From a checkpoint of a small mixture-of-experts model trained on Wikipedia: a variant of SOAP for the experts, 4500 steps.
Below are experts of layer 2 (counted from 0) of a mixture-of-experts language model. Rows are named router (the router's row for the expert), gate (a neuron's input weights, with its number), up (a neuron's input weights, with its number) and show model dimensions 0-159. Each number is 500 + 50 x the weight over its row's rms, rounded and kept within 0 to 999. Numbers have three digits each.
After each expert's rows: "gets" lists some tokens that make up at least twice as much of what it gets as of all text; "mostly gets" lists some tokens that are sent to it at least half of the time. This comes from a sample of Wikipedia text that the model never trained on. Tokens count by the router's weight.

# expert 33
router:574465496522492465498462457487465472508582459480535453504517554512537519515560414462397496511553334459457522544470553485524504603487434490618430508433528503431498439465540565579470481479553477497369514472428473434454476544498500467490501535530544543444536551505466400478512479429394498497606509426526414464503549564472498424473529566451513501551517433469549499522472541489465545475473479605491501581564475526494402431546452424467476410502510501429503581611568496555543485548519536
gate1:493453575560549417453421517548476478540498513547495494477542536485522546439606414557475417505436518511555439499543542570527433446489476508526441568500587429492498492501470435518603476475518519475510456554447534576471417527429498529522472568535373500515375492479625447563573525447539488499499471523523528542543472581516535442459489540447472484505560567533433519522412595621570455479473483530463678534510486471484489519463473510559431501563487471532533457454439486437536527561477528
up1:481474549506511407453426500539494547560497491556501524455553537462536518459554446584517429521451546514498526546534561531525470463511456481536490532493616497519495522536527418543614491486553561467537512547460607528530406539415519530549482540547420473468418538518595431534516540433629508491484547535487547493539474608496511524442506632475425455522546573542476490496456558608557499461409464547463695523513461415501535536497527453573466513562533488522472448464503465480441487562498519
gets: "'", "h", "um", "em", "’", "der"
mostly gets: "'", "um", "hip", "’", "em", " interest"

# expert 54
router:520467467524493598530486473488359385537561527517521474469501519502530577506506511492399510520582418500486564531469542477511466503477377529594430511426480492445587495486503545504523495452550440491430498498490482479453512501523545432535511526441563538471459563531479477475553480470412493475516479446516492427507527582483549464482525537548613516551516392516583427499470491508547529579459400533460435549562570559490496420517495444386498470510590495476562509547606548620579480614468513
gate0:391449411541557451555522424477476481495520482492502440481447614449470443417493488473551454489571414441528460530494523446544471501493389441456454542481621554528458462535504534606553578569489665528479345516556533534530455564458479466546546556524486438470541480526436501546483611568534550496518506468523482477522502555444553456434498574543546436487545461535523495559490478455447440481466485448582449479562460570488514547463447559459454519511548519511525449555565555513540563528492502
up0:423446478505546488540514391459475477480528520531486446481540519442458428491515531465501451527522407539570479544427512519535431498506430502519512483497608570512493413558531520558433562519419608464450355516577557571462458591498452519515564535483524528469485500544438509538519553489528521496471489510488499463517512535460644482428497542537610553495615449580462557566491433502421489530428487434487497459529438540460442545461405523413455594514585603470462489538484534529551540463527459
gets: "'", "nt", "’", "ter", "ock", "per"
mostly gets: "'", " interest", "back", " le", " horse", " owner"

# expert 34
router:533480540479451542476494524484494488629585530409552500551371552504601507504498412434452405565546500538459498541498513451425479626536447563480410484510455503526471455454540503542476484504577520502428467467461449464435500515596564395495475572467491526461449540432539476548540521507509488477563551502395460496479504511578524464495513476487553503505476452498480513542505638478546533535542467564471378596540498527530403504562497458493424504526586496473469546533566548582492503481604586
gate0:548451488469443450548471536451532545516477401547587495519550465471449599505509509468408523526553476591465514488490494566510536592538587511523458543607463386565553466601472590542590507532504491518510503509414561574533479465484537465417574510523513497521508392433464541402447559403446451463512415431436479522442517411495538507546537448516502543523480530454546546525443497616514491440427525415521427506514404526562489526535511553552507552516552446466538544451525510503452441509418504
up0:483507522546533523492615489567502483499455544407444521495465492556507498526585574514657531474487487380516548503507551446546494487504530417541544463475493512483524561475520470483498520546480490465549509514495458430565404513505478437611508552478435429502445580460426485522493400537552567511427604553552493518454485500488502489475432575443570454537501554551462432458551562433408521540530575492477519496563575577477599428450531522527556584494516421553468509601412481545559532416472482
gets: "na", "la", "ta", "ora", "da", "ona"
mostly gets: "ora", "na", " ra", "va", "ona", "iva"

# expert 31
router:589456516468471534479418498527488495531510593447523480540438570485522510507560454467491446536514492497376554546486509420398491516637485506545467404484497538399501493431506582525501468432552501467501474549458473498441461556543513473521499508482530533484526513446530414520502498472452429441556484508414435443435505540508518470501499545554519502578539446597591382604457505506583562580493419550484485519561556571598495414519427475505468497534557559395551590523580501504525576561520524
gate3:496539457512524412597564595456515504541592578518462459490536502487507426499393459628637532584524521484478477471558540485508480598534491555379483469483431452509479456571575460558513588437493500530518520558505412531526550468579441576498476396550582495520522517498514482535525486505426529515565452415569474528454528459524479461482450520492551494571472462434509527572456489490523540489470469514529518551462449490509613423506473540429475545517494567501519611595594528433467545525474528
up3:477570509486490455577624593491500547529601530555429434421550489463507514530448452606692552522533515417546460481529546500522479637539461519380488501514451486571529474585556383530565550483466536496549521552562434547557510428515488567494491435506596482540583524472515522483515511484451549518534443449537508507452520456529461458480399496501533481567485505502523516554495496515544555478492525490498519517479464494484564424520516546427559536485487549473392583537580483468441582519505509
gets: "-", "|", " -", " called", "frac", "now"
mostly gets: "frac", " called", "now", " renamed"

# expert 46
router:588508494461384500516428509522484503547491504501516412627539527496554565487553465469386550502599433478481505534458571383462449501544492509513506510454495517520579537517482590492433461501497424477517486556458454473472393516481453444516600542443564526489517511500603373592501485467475495442515491466505464482516498493574557514492525514438541476508526497517517445585409494648575493585536485585470374542504530496491468398540463480436493482546474467532501510479530596581547549505542536
gate2:503428517532398510515483564463545491547453473413517460496529566498528502504551514510446497464547462484412481580472476543479560517473540494535573501563457499481462510525481477466564387431528481498509458575425432443504582508395519491283528411558536495616506463496538447523559368549534465580527565447419521443535495559484541465470446503547448503459488567534534486578458490621509476533522537520496443601507432503531544515510472464494538425563533532465499495526448524435494521514397522
up2:509426535518399520505463559436534533552472465379529439476548593497508476499523540536494546466533497510424500607490510547509558553477501477561556515546484499499480515483470456476518413436508488487515496565413457424489589496358531488288521423547495463560523456525557461532518398567560469567487563463401531447527504570504532477472464512537439529470466573514548523578451497622505495530506513518469436553510425517477569525463478481470553427546534538491508545545431522466506545480389552
gets: " the", " League", " season", " Cup", " team", " final"
mostly gets: " League", " Cup", " season", " football", " Championship", " team"

# expert 72
router:562403485423480543465402507586354494497526503519544480547485500441511478544489407482465529541610478484361551526439522435439473567562493577539490425458455575493516501523513514516447477419585446471456480472482500485486435515588475514510504511512650546480503521436573412556513511480493504465538521455436455484480581544601519513568559494574506489538504503545512424584411533495518491502514481580528488498538507557558395498511491495439446493566490499492614528531531526493594572539573548
gate0:459493480530528497519536526502404546513515528506509602391489531463538574441453470605599527531485532490488451513575571577602502529508463513529508492583550543497525486509447557501458587563558581540573433582517521487536529485429500481458533525499461449499481570525457456462510379476501524429461487567559453529526468590545459506520492460485519565433581379520479483473549484494507592546470521517501465497544536425496459528496380431631455525493474424435552559465467476463423626492491410
up0:436487482538539499542562529491374495510492492503528569428547538453540566434444468599604523528469541494443477492551540561590494537486464512540505499572544559459539485517422574506461560587521602510572441618480487503518558461434469486443544520489481451479482545535480483464543371521502528460476482574562465496532467569557442513491484489475548534445569370545476488489562473531533566540424531481491411496560505430470490540507392459605434543506441477424544563456442524462428605525462448
gets: " in", " In", "In", " during", " on", " at"
mostly gets: " in", " In", "In", " during", " around", " within"

# expert 3
router:593487503522489493452482507482503543535486499478555496576428620491505440547511475387419399511539340495477479530503568459463480501519503493506498460502462504522491538396515522544436409524580472489500518505394416437435524506511476451578514515513552512493532549396547426503525463419463528490528543427493484429493534489531491493550595554533492484528517467569519505535412550525555526510546552562525482703521484593518484491529457402529447476466523505474590551567549537545517562512559581
gate0:466474529472448516483467588469519505427535522473508607494563546488493575546555487447489546548552518453545537504564471513465481442435553499468575490434552494579517534566472505526457508387522468591477600508469468502453453644556463506432531401554466636519470535458477555604504574402502458469549479532552387503486447517499486479531548453491391539500489567487480464491456411539362561523499479563512575549603478541523482510484592502530496445527457503482465609509535527489471503530545522
up0:497509498500509561556510401554446471474529501524422446527512427443517516388455535640516473453447499435423602486489496433531566545594427562568460558505452530437514440444487564407554564569456496415486472490571542438518488451512529541512481533482493407451532558503446393525438453537549496558494493535464627533478494514538486513453456564478563463490512477529572538500557569462591435532526536504474463380524493446448513522577417499511465508465534556467567393438480539564538541496486493
gets: "i", "t", "e", "m", "en", "u"
mostly gets: "family", "i", "idae", "u", "ović", "en"

# expert 36
router:501505567508488553488449517468506431505516578428531401530466501484513474514492449490514461538522455514516519461394532486504450478456410608506353471461480487493514476500619551515488547455573426509423442539454476472465407482535437495607480507494542494372440551519508511511515552473439444491532525448491529520448505542490566490521542551535503387516594346544514497511497513585489478516548475511391501542528527591575437481459483461447445465471555573484555528598553478537563526597592462
gate0:549542456603497498572497529576520448557499399417474600448589468517586441468534581509479501533492451506532440498509469511488481487527445508519570511577493494420461506484581438499482429460433598544513440518407460549408435516564472487513476531518435463549444427505470448464541432541507498520484493522516601423513593487465535566559590521532449420482462565431549545476523502462519518467437555466467442463511495546583485643505452490439438518470501521553471492493403576521617518591513484
up0:507448568420515457460427472450463564454528566535469406545456521485455522535470473549552475477469518498459567521548523553506543521459601437506394436444488508523519538510416534541537565527551392478493572464613506486587545467446512574505515488465527526466544582446477488495433506475499547484522486444512409567491422516510479418438405485504603583496531462601445451491482494539474437522535418507503574553540488458459524335533580516618558484501476470531524504515592462451441490421482467
gets: "w", "ub", "mb", "mp", "qu", "le"
mostly gets: " idea", " ge", "ub", "mb", "w", " need"

# expert 75
router:595438575507465532475467478616472509568488513475535486540404581496578576590578473514506464523533506508441516558443523478422435629529507513502470495442459476460505449449533604509462441481537475453439478583446462503491500515558534445539486511431559621482482530483546512502557483499453527490594480474420494518416616591579556485482496506501503507627533483498509399598431559554511527536494511527525524506516506536582490491530498482482497407509508497415552556522498502555635551520553590
gate3:430399522501527549392586495540470447447480517447550561431513539447465496581499558494510581495610479544541497503458457511587474538464437500523508534504525479551571477445488462515473486487564454515427519366491425516589532468451476542543474455512519553546513430429415519569479506467527522515528530371499492494496519486427568446408385503455418489490528465433473494516558564444470507545519592370497489503527473565621473516537480473513482531463531465514400451500511549494456645522487550
up3:525474371549494502511503463489525529477572538574505551540460569519466452536496427528458589453542537543503463614417533481425418477518570499507548584472472575528513504517592523553465514521540453481431471506535525566551444450457422480400509539452536507484393464414492487513481427495523545526580522444502526524528491448386542504551411457564485494449490478438537481503626594470528449623545554513470555519533417524578494539564446435457528400406489498519516465509445504440451566523507544
gets: " a", " the", " The", " an", "The", "the"
mostly gets: " an", " a", " The", "The"

# expert 68
router:549422505477469492455496513491474467516454556413523490492464508511584581499550411387495469624593481450477483560539471499429508587634525513573456510520470558509530438477496519543553511497489410529495522455468480410528470591543444491516439562483589522515501467493545474480521568487438448508605517437355423442516509555529562526505544552504526448570518507586469499552509509518499522526604461521449409545531544537522476483583531501440493472527600497425527554551589526611520514516582481
gate1:486526506507429509504389519515434411522490483516492505472500508469434458518465410579601466549481584483511521522584463514437502477613572484602486506612465511411443551551501481490453586416542537509453462514509521428420445495519448457578507468477464588521595503493513492443487587565569459488502637447530446535540502477473444400542443559514426522500585470494516527503533464537543530439467529566504453386490551571508533542499633580539464513525533443539463470495544508516473429559513502
up1:531468481532589495486554493409473553526515556505483468613516522497594472501509530446402559409557429591501491470515518506470531531358510488485532566476525455569494435453433486553554450528539478495570573405568467579525491452490541501482493542438491501376440479536525545447582482436480548507479403537428537488430434458453539538493503473513564542538404555474431437447501532533440514499512457471500505659516446484497496514457401466459601516514431555461481581522523502476480589443484460
gets: "ta", "ine", "ita", "za", "ti", "go"
mostly gets: "ine", " Romania", " fe", "nia", " ju", " Syria"

# expert 23
router:535416472411481517401415491595470514495506518476490457522468552512499511576504432468491469588608495482454536519473508484425444562510509565544494421473509577497596487474524506537432463474584479435441424471453473493440437494543451502512535530486506504513515521503502471510615516455477489503557480432417441474440562515601551414537514535491622446626497422533510482561402527550564547552498525581492465500532514567615472481560496474543488475553545507388530524514515510515573605500539614
gate0:498500541508560504535498465512431531480611543465456489503490562525435519579496552440474451351451551522482463477541525550494510567506465452477436558561458538465476477383550569477434445488505531478455543578536413521537519425443569520566524521602412479480509477390503522515498591544570465469492537535454466527545378533538444431474484429470558502604525471529493476442485471385509609487556537503619484423522530509460450544460533377486514447436569495521489518504477559527530481511538430
up0:505575461486480470479492435389469516454460518549451465520537394516451439470399472499467463416543461449537479459523510503533536525549515401508546468464510547441608426426471493515461411542414490585491431520517475504550490394442496481490559595609469489507529561512436521423496484512542453563551565518468482554572437505523488580440519471463526545504554547565535492446502595430495564523544440461412437517445436503575576593547532463490512400474498534509519439501550461484588464429401488
gets: " of", " from", " by", " for", " to", " through"
mostly gets: " from", " by", " of"

# expert 45
router:477481514484522535483510475492504482495485629419512485505445544507589596541517479383481431547522527448533509488443469461439437541619522600613517466513401508517563499444530560489461486473493457458452469561490493401525520611546478502531552529428547524505429605474528501539641619451495440495483576474363494527458493527500522526533577510523504491537505466535499443495497498505505541548540501493446475495568513559525390525578469501426421508476521533477537508532528526552624492502604564
gate1:500476446415525412527519525529629518611491512517524484583534509407552457563531454518493462515476529569583487541537555468477466426514550478557588501502511557475498488458463459536535503443595426571524457516535528411505580533511494504487493492473491593458578466454537532512557494494515490632458444499562462630548457530392498456539497515459443534579580478492434518589499517435521427519493501499542474427533536454514387520505479636362500493481495541485558515509592552525546461485525533
up1:505557561614471575511441498497379523405534500471495484450475502561453491449493521486479551489524451434407503460497476500562535573503456535460409469475490469561529533549533520508451507571385575462483527498445454552477463482485507471546560506534533413535439564520454503495453483535522504374551518517419547350458552469600510550475485496529550487437392542486556499418534491544468548500553506465475552591512438539479637497463518393628486479510491493515456505517381466496462528540473449
gets: "ne", "ce", "ine", "te", "use", "ate"
mostly gets: "asa", " Laure", "ae", "ore", " Sum", "hy"

# expert 67
router:546436479462459504517474483460502452480545498431491373569493523482493438565490413514441432515527434495441517550536584434523427556554490455520469496505479456470458471474602534623423406500559558481522478557438477511458436557520539474493524467430559618483501599392566479535521567467466494503561538442485515483488531555530512415600495469507514413462580498496466492576508525584483507481526529546437490556463585644500454491506484456513516492546521574470472531624496524492508524611591529
gate0:581553551516571568520543420455552587572580549493532550439505505615478522580460483483504469503519541529521496451528456479490468582519480566425582503482516513507512491466515509507495525493518541532485407407436562458427425556463495526473436551582540540483406558467395464443526566446476575518554536581480536429452406535559515394609403475538557511493507502404480522483431456507513534529492488509484480501582483519398435527588516492510482503507568600514515579547553531521510481413549425
up0:562545554473529524537561452425521601525561540475562547435476486558489501549384520505488501519555572513534515370529577546504451518565513517536527513592514497523448590412458500473508421510584538577527472458447527504528532447443477572484515568583520595526454505528440425494504515518468529478559481577436498419468483512433423401575457450502512445534511525364438547491488468595506551470499536460621547530567447539445398527557582510531477563459490569512513541504537502508532484449528436
gets: "sh", "ve", "ish", "sm", "str", "fl"
mostly gets: "ve", "sh", " cr", " prior", "rol", " source"

# expert 38
router:540481496480441497485456493584431477541535543393535483511473509409524550558575522471456479466531482449397577552406501483472484492606500502563457468405471526387536443441503584547438506479532520422436485545477412466447494549587466501556493571423524517491516512496617418529560496426466527423488513500411464426468492501600544508518631513514570459604531416567557494595433538513526517512502490578489427506529572503541481476491466455511498512492592566464548524519525544497510508496575560
gate1:505507543455518534458532564536383450487522424528478459574424555494504430506534570556594543582505523453508477492365454496408515481451467505560472465538525526371533433478608449463460441475511417472496540480468515578423487465522521492516511485563453550555476387550474574518510437555455403535562448432537543537525533469435504508463552504539482462581471546468541536551455524464442511495452493379565478453520491389422557457507553544417468517417433480562520492490486536441552529547543438
up1:510500548522526497526548496544381429537491444489491503541396606477442471509501542530580472516470524491481489465384534456444528473442541483491479489545548511359537424488578434475518394472562485486437504456464518584406563431504571426487516455597473523492490478499429570485520405582457438511530572471555549484484565481453544480466502492464551549543541553482520522549498549483447525485389514357557421463526480381501511525498506572449429523421443506560527420520547557447529519537502472
gets: ":", " -", " –", " :", " +", "OR"
mostly gets: ":", " :", " ann", "OR", "EL", " -"

# expert 32
router:513506467453514528438483480558484478481547505507495494560545489391565511527484508502428453489524462503486492487485512449528392473530502538573453487437459539464596506411523521624429386436564470510440505598439465463454460539504425478598522500419539496483489499421551491553526536500406428428542542398514470453484520600552519486619512558483546455511585466520504475534426611550568563503525548553512508493553491503542439479499395485408514390484537598471583487512503460555491584543476483
gate1:501465537497471504479505510494457418477434436477557466523455460529530540509488451448460458450538498521631492543413430479435590521412537496461509513373490481588548459500530487543495589497506520502527506482446488515463572461478460570574453482464521493436471541522431435541519445577519533517499532611504481500462503515543551522471616470527474545456453420559483451504403424478505400556512571381402489429515435523421461611493589512474605495452479529431554524471406540545600500498475518
up1:529521457559528539515513472461522591463507535537454556481568569478508490519565509469545558501491530390350515463548495544601415500607459483549523416574613517429517519510493536487524414488434498509512448458446514504522470532547489508443445512514456510593487502513584532514413530461433507500450456464545555504534466521490459483515354528472495379500524550451446477443590591529518553429474430497528509523470575534449513425554456511505470573550532441602447464495571556385428482469497516
gets: "ing", "ng", "ss", "ling", "ting", "g"
mostly gets: "ing", "ss", "ng", "ting", "ling", "ong"

# expert 61
router:524466482482472509510461521520535533503492470400522464498474511472581564589519379492447479558520442491487548511518554403444412545490520465594486466522442455450483512377512520502429465458482417429512469478477478424532507582484433456542503490420525509523525518444571471501473573513483448464500524441453481479397512610475566487473516601461543389474584500503473496528466510498487579523490536546529366620583524577506413487565510484522433425520563523441546553583566558494568490514519600
gate1:536483507625489534549432594542471474528531468477507661525539463521536536501596510569529646535462508526432433439519512522543445512489471458563468398523476401447559499611519539523546575518520543568536532501476554678499508554437561549498478478508431453432518585473498537458510528467460495515461401520556508514576485523561490584474409458498511493525491436469503459492516483528496456489469464460515465524491586520482457378546458537445533582535482537479446557507523525464482441477493416
up1:529446414609531517590393593508513522518517473436499612520532540555569587467618548537482571492458494531425483525554493487544489524530451473559525354510468475452550488567511552529562585537552554533536574513490542594544518577488581551456511442565459479502518501476514486516504552500450422512438478533565576530537499520549526526415442485536477463491482449494526421465508473512524482481395491475457473515463595556435468394536464569444485532522436582495480530516492499437431406453436423
gets: "ly", "y", "al", "ry", "ary", "l"
mostly gets: "ly", " more", "ally", "ary", "ful", "less"

# expert 56
router:638447572522463497485421466510488518515518504453581479597439515496467482564520456450491440507545341453488497508478540467514532528496529491483494463548411517476500390420505586483472451529599452482491528545431407529425503536494475493518494459485542513433479509397555429494493516451432543500509474390473489481451550591554496475498556568592485479497554428546523504530441517555589539484573497528502500627490523565524465389509483455549423424510578536483571499528521496484517564615581481
gate0:454445505606586466561479534517494473554442381474474520508490496479583549540453507554462492504517498543492573544551526496467568552520476388505482429518505455481421634525463523524483502580529523629441526572481462476508455481479476538420434391519485518477536507516582512421506451545533496509568464348481493469532470569477546604490431548588550490545520580593541477516485485440514465529498478562442453437438488524465477543471521481471510445486596595424468553542405481422488523522563511
up0:436486493589543416548527544512528443554469416405446536522466453466625481493463571543432524512539499520508573514531455459521524479564487366540465441499522472492446602541429506523457511539522469618467521573528465452539485506497535552446459396512490505525493520511580574449516485505547501519564492413454485428556527562463527601471448540647559460535525563611569476522476469465520466525463490583418447415458524524462493562516531510507482489482562562447492591511416559455457518506576460
gets: "t", "ch", "k", "m", "n", "en"
mostly gets: "ch", "t", " student", " gun", " news", " arms"

# expert 71
router:535496482524436497467506506541449453515524490501517486552450546521492540559536485495521445573564477471437562504485542451509446555508470566487442378455420541380536474470507577566492393402547515414450496494463399493466510604606486503602530522479521496398425518505631389483551491418462479430513505502504439466480527496520504433477604567469528445533519456511468498520485525498494535569510470514506474606523515519518484488515401402491487474484505494378528576543566524510622570486523566
gate0:536437495421502541583443548533486464567489499505473565453506483458456496463474458505492520521492517461485474446532561414503517515507488464523492513461553505456514502550477405486567538459501454435538546543538474580559417523495461607475499536483478448522448531473469530479594428455618514564534516525420413450491453429602484518441440525504498460531457512517614428545377447447565472446395494604417434442446486577563476449543559527482503524596480491566431473601491429465463586431440546
up0:555474509461518439509511452506470591369508485451560483540536570515527455534546528432435427448539497535430482560580447602522547484536445583521447459577494542453499590489499565573528509453480457502491468480502548421508545504602566382536527524459432541529530523551466503508371573535355499496566523502557517507499534575434541492547497471473563540474497499442478552428586579505421519558599499437515507497526486503463448495433476532480513523448500530475553523556532555473590373498569475
gets: " (", "(", "{", " [", " ", "["
mostly gets: " (", " [", "(", "{", "р"

# expert 13
router:576453514470379570510386481560441507520545483472517491537518510492479493500584483457518504547561415500434538522461619365429424494530438523486452487497442627498497506497474503495432459516523481493472417524476443492454442483559430501452550556500567496405490554444533362538566543423499494439492450510475447475507531526560545465520564477472498485500579536598519387511487483556469555512506532513435431595558555498530470500543500432513501425538503510502474536500530555575594554463626545
gate2:502364657450501570483431572471435489560493484450500451499509456448530380517492534529535445441519556551485432618473573437468455495469490485427540555454552643550481529562461517530475447438464522468523486545476436452448500603506542495477399562536568492531503550470486484493418517478518566503343550560568520496589506509501533493566546535489468513568497575484520531498533507497533515508445573555537440538519454491473435557439498459487475491433488553500470601449563500477566474542467525
up2:476593406501517419527586471499522519436499466489472507521517524509522625474509458456436517629482456469533552422457474563521494549578505489575491417545440363467556460467561470447512525587550474505435494383496572515521481382508473512505567459449452531487506516506488504475609501529439494530580438447420413471418460496541491487413471431505565495442489376477535482499473473566476483529578446446460573486497480502549537441532527543532512431602492456526515410547427478552470508470521492
gets: "%", " part", " out", " population", " area", " side"
mostly gets: "%", " out", " part", " area", " number", " population"

# expert 49
router:567445491515446517445495490597503405554551513410530487494504483468501546526583515469478431539511487497384557511411509463411447510582463494591475440444413495451500490480516561621464479474513506410439499558495406496479509498582457440549491565405528505404516515482578409552526494416504515484540481495407478455403529501555503470558648543512502497543552469528553469537448551507507528591507507541489447541529589540513489501516461421510459509535547585487487595585555583509503565531515539
gate3:467548525513545459452581573434527541517532428472470536461465479526530509623506605454418561499335570442500461417550505533455529543508519517515569435489423479499539530512527511463425418558478438550503459514478458584581474592579542462543466507488523478543465502516517529415536498555508477488526593464582506531399502487443367560508546505404451483556399493535588552553538514477479565537597530486492496506465508521524460425508455555441448577499500484550434466529445502556521530415515501
up3:491541551515521464428567577412523548515537412483474546428482463518520544602497604452431585500366553435498469432536525522456523531513531500511564420477420474499537548527534535485472413554500460546503421490478482554571473607569518431528492488485540484560462485523529524390509495549487491483519611483580498534410468461471364567534532541428445509532419492541569575544537506492470577553613516464471505514465509547504447440518457541421465598512500486544457478529459526551544533402497495
gets: ";", ":", " –", " -", " ;", "\n "
mostly gets: " ;", " if", " because", "\n     ", " where", " decre"

# expert 44
router:617443500519435509436413385578467437508489476541510464527451495483475539527547503462493475489577464511439553543461649474450472535522524444566502481520418500459539490507571536568460443512546513505448441507478496424496525546616442404481549508487551512448552526465584423517579568480445422383575485463450504417471469477555582478484462536492514500489466419542555395518459537526488493562547529537504508597546532581549453470507513526577463455558547480473521519579545478604547543562570485
gate3:543457432436510468455443504449518484492447495516512531506607509508495515483500536532509539478396475470601606514485529605447536476513512386543511483590535466436478524504435503519468587561548490457486613438530465530536442465455538522526516486550460582519515451517561473615483571481429429579553541440455485454482512513494528513527420512476380487584574501444444477533559510417497438610491419604403529531443453508543473474461484478494515498601457524366489455444433510520463490496471447
up3:503565528549528524672516507487473513454586474543457499517452512502448441511471455417472483466628477584441411502560503389562505493531519584449481510411481490520548441485602509461468432474481530534456428563449500452433543517496525476425474455460535418461457513474487478411507469523492543405467528554503477543508476490514431482485571460475608527400442476515515522456450449571500550376533550423571522523478582503450557520540488568529517492439586511637577524499522504466504484492491551
gets: " no", "day", " present", " old", " former", " current"
mostly gets: " no", " own", "day", " former", " present", " old"

# expert 65
router:502446517532483571440393480600475510511541503514499452507514523464537527556580420473417491488596502429491564523497490458400404553522519537553419379482426499484545482460517546513417473428607511480458385570458459486468471537509456387503537493424492517461515508503546465507506534445519534474598558448435425470505486506614520416561573499492491457590519507483570448549465505560565532522509521558486490525529555493641458527537529470432442435509520543497498633505512477496574564519523481
gate0:443573468522459438545487512458538447455502623546572471512516489423493502627477417366510465432505573495425512466553511519501420507489479530503521533534430496637383424453509481535529515575487475541433558567587520483431565446464486476489476498468487520536477502480475593571505559474539436535585450526499433529543524623518450522470457481515553440473429528481497549464555503551501403589446541492499476454450454507431493511501500474557471569430478450413472501437429436490541496586512570
up0:390590465491472443511476488494516445500439622541602484492516479427516457608494433365478472418488546480452563516508505516484391466469474536547567521503448512610404484432465477539485471578479488497459531511534508498483538395490501497450460534508492519514442487448491554530493578435554400460554445536487468508558519621576441551441450424546561514525434529500474523469542465557518418578461531538524519491468455533466519495510545500573508547445472461381458567423428470467528495594513573
gets: " with", " as", " by", " had", " has", " including"
mostly gets: " as", " with", " has", " have", " including", " received"

# expert 11
router:500410489454485539433400479580432494497535528482620496497511592503486483591590409471480501532624494416420504526432509476425463564514467598502480405456480584432479478521556511474437441397506503422464514495465459484474482524509454514556586553497516538503506514473544454566526526469443510478536491406471491478483596494593505429565570486483493494586481474560525342550423517562529506527507520563497470503514507569627422457490479487454469514554589531440486517492513501511533586528502482
gate0:404491466432570467516474516540513510573494526470442433523458497505454557425437481330418508543454470420541502462473561474490368561486540450416572516497487428534491449476483524464471378471486477541494536471515500418456504457471555440489594499550501447547482394448501606471478458498429485448493489469468536545520535429494515551498543490503458547533436508544498569522542448469414520461523483439450408518465485541437499483582517506439476563417517456441568547381463524458405410518559470
up0:405472468448558458474495541562478520584512519469371430505479498462469520428447486361448523503483447475510523475542567468495416559497604457452571496483444470531528457480522532472485418437494483537515564457496492404481474491496490436475572487582503405565477393483488539467432464480389462419519509435439540533500512460518457583527556499505442504531438495525495562469545476431454559504510449445449391509438494554476500453566538530440483584377554471423562536386512508499412434501499472
gets: " for", " on", " at", " in", " to", " For"
mostly gets: " for", " on", " at", " upon", " For", " towards"

# expert 30
router:607496511482420591503526446608453472571500515477508477579472606501543553520579457474492458488510489499415520570502509436466434569565489510580451469403458500464498496414532558492490432415514468462498508538481450461481477611584486429554501525424609609516534499455587462582493550468476495487542529493429413486459565539547563466509540547487496503512483478498538372531442512550460524576532512590519510498502536623529479406550488495461506406517518499424570520546508551537548516554564550
gate2:458646560459459499424498491545489452403487521501504434481505528506518435590456468461496471467448575527460435531495501538497563502620492471482521489393507579527550414527504520596528490501437573469521484515587516480485481532432528531426462562540529542583576506475480402430537543512443583531393528591492541470571503498448487549518498464543549546390430537508553492590537474411504497520568423574518467490503523517446455518512533590523485499538562502486589476445441440624483452568483534
up2:445639559486448482420495496541471462414480525505511425474501546512497421566442473464480478460471565515459451547492499549498570526608478439466513463401484591527550400550508537581531526496449569446514478532572508485501461506445524505448472566501517535568613517490463424416541528494434587539402544582502552484570515495429473524506491440529544525376426548489563488606551483411505491520579441538494492480507509497441479492501488586554487528537588499525578462453437480630504453540484538
gets: " the", " The", "The", "the"
mostly gets: " The", "The", " the"